Below are experts of layer 2 (counted from 0) of a mixture-of-experts language model. Rows are named router (the router's row for the expert), gate (a neuron's input weights, with its number), up (a neuron's input weights, with its number) and show model dimensions 0-223. Each number is 128 + 24 x the weight over its row's rms, rounded and kept within 0 to 255. Numbers have three digits each.
Before each expert's rows: "gets" lists some tokens that make up at least twice as much of what it gets as of all text. This comes from a sample of Wikipedia text that the model never trained on. Tokens count by the router's weight.

# expert 81
gets: ".", ").", "'", "\".", ".\"", " ==="
router:175109127157118153091099134129149153146107145107069112165151118117110121089172129153162163127083105161123126118119115143125121168125115125113099159104088145108108168113111154145124105102099098110107143144134114110108124105110090153128141099139101127153148169132097156132100148149120145142107166105121121112127157156135096146114136153156174154105143133140104108130122154164127118156098108077108169161151160125114111186174135137115154127085108159170102131102128156112129121100116139106133142146091166164156099091129161127149142104108125150087115094106109172099125136153121146093114152155164119121135079097129114144129143098146158119148109112095142142126099128093102165124160
gate0:159092146139102141117105122136126121172112108156109133120134118153070146148104115090132102151123133143130152153136137114141128148139143081119110142170147103132113146152121154109137110094096140110112178128137155119067138144162121099122148119149139136109114099150088129076127175152128150115179151116114090117150123137115152166161154141116125183126115188123113131133139140093115086111096124114111131143127127128139102144140170081173152191100104120146099131091131134103118128117133126140147131098149148155172108147106193142155123099079155131153154126143116082149112133182129144137080110146101128104124115114104136159125168095131156127126116125105098148132117094111124095163157
up0:140120126138080123138164143128101107124164160103120165144144163107129101120098122086097163134123077144080087096120122192156108126081135141146120159104128086154125088147134116142106094121128104121124136120119066111127145146101162114115164155185140146146136145148100108123125164088128125166096117117089144133141132148110132180141142105148144131185115083154119151139136147138105176112151137142185112117143147137168129126124135134102100123110149118068113141140146136103169153152073111150113111152110121143146172102125146109098128101125104141121133135114139144079107144122130117105117135107145166133120130174101162143117160168098079124125114130128124108137120134140123096126117
gate1:118141167145126156129156106135129105107150119129087129142150136134108144124086145132127101147165113129122066123143152148143145102128143099114114131084127088141142160109113119118095141112090112117112134166177114126138128171116104141093094159112160128100140112143127107160128128092120150119146099111085124133140153138138117170150156099141128140107125118147120118081170153158098139151104086127136184151179103137141138145150165096109163114111106093106143133082144128138173155122185078114121126153128163129110124140115153117140177079101113151086141116135116127059100137125096119136131134147086202139169114112088120085131109139142143107128142125107148131099106114130133105118127
up1:127154109121113146102126124124107121145115137143135117164088122132100138099130126101127119151139105157107165138157089128143082125186160107107132120126123176124188086134174165119130135133142102144153122148064095152137111160117091113092129123137144102110126114150137162138113133148128144152138144135098106143136094089110176144151164119134125126169147119101117142106126134127163139139093102098151116142097158123131103119101111091157160142112138107123146126160145118110155090086114177107112139117117163136163159141142129137161118146125102101171108141119127141123091100103096077133098181090167104114124127117187163138112176123102073120142108134151081089139138146136125124115097
gate2:108115109132117120132139107141158168122115148139101116087111148140159099149098114115162111134103139090133095130135100161143121123124156149126129131136150126093150162123127139063136140082061071139146110103148130126102126147151101135129152137168132115169181119164115146142095103148162104157138109121068203151133119132132105096148158115136119141113124125153121157137136121130161097132114126116120191135120148078135139150152112114146130137100119131130145144145155119153081102118167138121138154143170148123154137141056177137139098113115104136136151093096133124159125117135105126122141138164069094102127133141124136117139116151114165140105116132132147161129079142089145094083134
up2:123091116084126104131156084122151132133115109149151138146109123103140158124071148118135121121137149127145118122143113130101147105129131119106146164102155172109124140113094112113095177089171082117138107110120142159129129155128121143127086139102186116143100084151136123092135122119106154105087130140141112137157152154162109095124124117122110104140121149139125120109142160104151089154115127126148141105153125186132144136151124132162133120173096139104114119116107127098094082111133154130131144118129149121129113115138093147140127147178141115116119113181124116093124129080127131134138198154091087078118150120186106110135096152127158144176160109199165167100114122098140165128129
gate3:127097142153131158120135125074156132163185105169119172115119106169103137110091119108132110100112092135108114138132145126120101151095089144148113145082143148099068141142168093093100159115095136109125111129150161104116155105100123118130170165141136179126141133131127104125120127104112107114163102107147129145146155100124118130141136123124137142097111160131080175117112114177144110130170145107111167162163142135132166159119099147101154117093098130152122093101147149113135124096153091132074144082127115118122147132145162152120113119135132131132106133085152103127125171147182128115147131173152115157138095107110116113119135128108125109176101112146152139114138120151130191154111
up3:178153115108108120130135105115146115134133138123133128142101191127116122125156097133138107152108134160160098111135144116120133137113098119177148118115114158150113118165136100146136137149144150125088157164100125119116111136115156131129149145122140136120165114179141096151125101131131156150086180144123111101089095128105136137106115126080136183147175118129128136149072104125163140113107112136124093121132130189134082136145153129106179098166060120125095129162101086125147102112124128138113146103152124105090164168115111081102170136154118145162130129164153173114167119112097142165107112092103155098101155084143118134150146124103132108128141128119134131179151113125144097112116

# expert 45
gets: " a", " an", " 1", " in", " New", "In"
router:165097130161118156096110161130157151159103139098103100164155112102099100122152137163144156114096113161174121097134117136104156159141103094108112157101100161115100160137096124158099087097104101116094157152156096103100123123108112152112117097088103129156158156149109127142103145147113151148110153132104128095101154141143092137118134161163144146113158140129104094123120156154178134121105096123094154145157154138106109151156130160127136114102141133152102139098124144096109112092135150144147151160111151155153122097152150156156152104106104158098145096107114136102111141138119129093141157148160104137107097101155098162101157116155151097151096111094139153133097104092111166101156
gate0:175123081130122133091159123136114090150126148128116150147131143128099139133122169132136107143101141117152094134120078085158138158104079119112160126099167124130162123092118096109141116090097111172123125089179116143122105134140123133125129126128160165125155101086099133121137077135135102137129146098112109125151140135147135159125135141187135153121151092144125101123126130131100169093140100128116136114188116149148134145180152149106195143106129115115108186127148137161129108088109178133123136109119142141122120116141117148094179128165117140122124099136118151101134126110174135124134169122121123126155069138123113173135117125203092109138118104104169118109130115148120116093144
up0:146123090154104162109143138082121108178116058166118112126102189128096133082117146082128150161164109162119150151168162145119150103144175127121143113159177132121140121117160140124150102143122136116140102150153159155120136124129129172145088108091163137144117121116119127117117143180187093096124103099126173107113157125103120102101136111134124112100156166134147112178130167165128129120124117116132083122139139128138115110104126101094116150120136135112126118095139142122145120099174148106155176125128113111122104147115103152131120132138124110159072113151116080138164148128119129106133129128138099139116136131111091102172138168111090149081092151103118132131116105107123137103161
gate1:115079102116141112095086157084099140114145151102129111157150133136142119130080148130144153101084145159129136138105111127122100144137136088118140156101128136081108159136149160145153196102090169153137127089133124049125155132096130181120158120105111149116126121125126133139098111131132097116143106097095133103122122113137110164137112127174138138096131119142130130151128173134071153147124132119150156104149151115094093144114122119139122086156133144136154165151131143132131123107157142142124152150144090136186121144155142169121157102115113144143169112150080114154123112163160108095140113193090129114074081155128100151106122126114126155141137126131139137149102125102122137117099
up1:115119125133141114124120142142124133121125112106114129203153113124135151159150100104148129094127159155167107151148136112161099149113134101086177123124151138132103094118139132134153104116144124124150191108141141119133143135111140083124110156115149106159148112096103130160153119100139131128128148100121106087179111135109122113144108117156120144107136114112124157138142153166111125098110085162122119150143110119116145120139141128140118133131092218132122146128053108117125086114140112082152106155106144169142123127094119124126130135160156098119091164168095082161124169127143099097148100109114150125102111137124112143130169169093085100116146135183162115087136159116115111150086
gate2:133114137158104146111095132117130143151127163096132102158160154139085148125107168101117139074149112126109144162120087122113130116141161118098113116059149131089142130175126123159159158159124145127121169159152122132060142109148112132119120134079142116143143131113067165161177125135143144141123140129115117100106133121121124109129135152156134138142112146178124101141135161094109112191121168135111101105130145125099101142145113143123121137114135150133149128086093163138144110116146138123133129144125129119184179135112113127148125123118095145121116115101096102136106137151117139120082137135155092120088100121206141113136129135097101099185109075090132099153138138087126116147133
up2:133114138114132132119099146194108150122131138105158126150117110128079127183159138082086140142150087099117152143115082106143161142123184105125096097127112111163121123159131151127117116144129116128114113130127083141096146090177161108097120116092095124106086147126129151113154200082135130101129118106125096147138126162133139151136112130170089102077145163116135117149144125131147124124125136161129114132096131092119138146162121133125170139106101117100122152148147155124186132141110143137098107120104122130117134141114110115093138150137103151118128133129127180121122113106127150091103130171138137119078147098142133152137139150146098135113093145140156139134147168151227144146120
gate3:100123195117104147113095085127203130136163165147161138152120098139139080122105142110141120152108121163149106099134109096136107152139118083112117108122091112126154164117120147087132106141155123112140153140156153128122098123113119145144119129120098084111107119120093111146099108148139108125119135129117125099161158098144127144128164151163138153095110107138109124154133173112113109093132141123156102108119123150160101167093146125113151130131103144134129151089166095101159124082088101133149079175132142154190123083125136163177165119136123180137087136157151126153137141124125155130138116153153116105106099109108142167136116151126154106145082126112181153152120112123122131116139
up3:173069135137136129169152163138124140161124127049131146177158137168170112168100114135150117131084133132144172115107127142153078125106135100144136138169133142089098092085164128127139143109121156155162136128088131144105114118152124103087132122110140107138137174138148134162120079136142156081144094102116127128085129147157171100140116114115149121103121143127132118106140110151164121135099104138104124165076156142092154101120125123124106129119122112150095138147134105155141152098144136126113116109185119091142095164128137121093117144155117120164162124107173108149109135136081160143090098124133099110129112145153126132144137145139136125102153114100147157116181143123130106107100

# expert 76
gets: " a", " an", " A", "A", " one", " The"
router:156106110150098154125127106152157145148122141123129140151169167111117106095149142146161158113114129142127136119113123148112149164145097088117088165107107144112115162121102163167085089117094076116105130147136094101078105096122098159150119131103147101148157156130107146155088111154110122154098161141110136092119156172123074148113149163158129148099142122136124094160094178145155124128103080095120130154141148133124110152147138153109135107100129149164121119099126119106123129105134135141118125131091160164144142107137146139152157086114104135107129074101134161101103178142113113091131139142153118150109102091146083142127152107150130109128088123087144162112111117078113164118141
gate0:126089151132115138151126078157147135128125128172167112166121156110115127148100121170087151148113155073129168141087110093136138124105141124076131150141143155136112158138093156154109128117157082121123120114104127152089155107168121142129097145135166148101150166135145125113138093165122090091127139108110126090127113129128112123083145152128122171118183108087158140120137105166085095111101132101121128159117146113135107137111149140141081111117142103111139171170085094158170106128150140148141140118122162130149155119089144096126121083139085125107157134168141121118137160103116143145132159149138131105151121097143148096109147144114148117104146131075154159136144119105155126108181
up0:115132174144158142139135141181134135100142131101135142171132120115097095117155111134154190163147125119118201141155157102089110115108132152103131137090114133170127149163174144150139128125150131123110188169144120126134129098126160129127093140126086103144169114097136156122121090109148106140148133171128140145108114080134131161116110131131128113127108189160137086138094156112096143133108136128133085130156161126111117137115132101109149065158116105109143149129071155134135145157167106126127152108104114122075085127152100138146090116095138135080111132112098120128150138103159125172139128134129134151092114104131165128127122114147093128139124098151098113154113150140117163101112
gate1:141116158097082150174157176121144108092073089131130160135125200119116156149167094128126129110117170111141099166090143155163117106106184104135081128109133120127151124106121134168141134105092103123062152103150136104137128087160097148179147088143122127128123163155148114145128132121109126149140097112131124094146111112113140107090155117132152093128143106126119127136142095173117130149139113066114128128162119147141120117127112166142078133069134164138113140121132136115115127129111110140116121136102171151134134159139159132100110132140095128113129154168136142119158124137092146105109157124136161151117161148115077145134105110118104126135091150139131175126097137149159100119144
up1:157111093131163103164125152113110110118124073163176102118106131142118124145140117151131156171098104131098107099096120164159106150165126114147105110137165121142163107173109108106134117171100140121109139138110128120160138131127167125147117113146096152118127093129122124174153143144169093128115143154120119101096072102165134165135114111160149135097108100132117129145176114122103122077173146128121141153127093105156132181162157163129136144138172142151130133100157154051168154084144109107118132108133100132122135111126123137144140131091121104152165128097141157120139102095128114153152132117062092108081124171110125135091133134141106128134120121128084098138130136127133148124128
gate2:112109123107133141135107129127141068143131098129136140144143116123163118134105106096110108130096137139152134088118125167103134100143118160132151176166126120126137164165128092150099180133167116105110129133125110138097126141127135175106091171142164128079130173126109173148113138108122098145116166145126154094132107145135123148158143114130124130125130121122167112131105130173149115105166111121133117111125133153093071124101134090082128124133139104103098138138090163144119100142099114148084142117102131150119134134129124119177130079119143081109174150102146134134091128119105149120106142091183107153172136106193082172146150125125090109169142148105161130129110094139128165107152
up2:118083144154121116168159131139131118144128126121106139155112162131098161099110127109085152122133144127072089169070104101127115173097134118141131159152117145151166134113118109132094118119128068119126146127130151085118127110140131130103142173143155147141141103136133123171116178141110180095129065127119133110146100158166142134136113129126083168173112110158113139119135142103103122140149125112119129128142122086130117094132100125146162144144106123141162127115111143155154138156122135136155140150136081138109137110130132108108131099161133090066121116112091113151134093105077153104083122154115118120140083140173172124123131163126128099141142084127107149134109117193158119166129
gate3:111111146116159094116138116092111118122119133119140089102164126095126165156160123133147155155127126092110122133100136112177174172090126121132120135131114123147115137098112126137126117116135135133161128149148119098122110104105115174122123155126126066148093135128131121098125146139122108148116147133149142151162153132174133122154129125103098134138142106118109110102162180129112110163102092109131137079111148140161107135131105148145101092122118168126182136119107134172118093121086140178101147131133137138151194110151102088169150120106132182078128090166090150105130149102141145110141166158169134151142110120094116146120116106112161100101113148108113125108130089080178087110155
up3:129144131170147136099155169109129150136178170117150132154092092157135093140112122138184082139155159103118134146101141116154094073116148160139138141147096109095106119128132160148149118127138169127162168137163176082143096154137152152091158120110118142110161115091130156147104121127169160129110092128155144123146141130126108099137132173114132122092099158118165116105166124138113087120089138113092126106122141142131126142155110120100133087138138136124090157124116141122109116095130145120138158121112112134139117134109103163142145114098114141177162111155160077134123121163118148156129118110122145130084151075162131108146088151124109138130150111068125101154161135130071123128103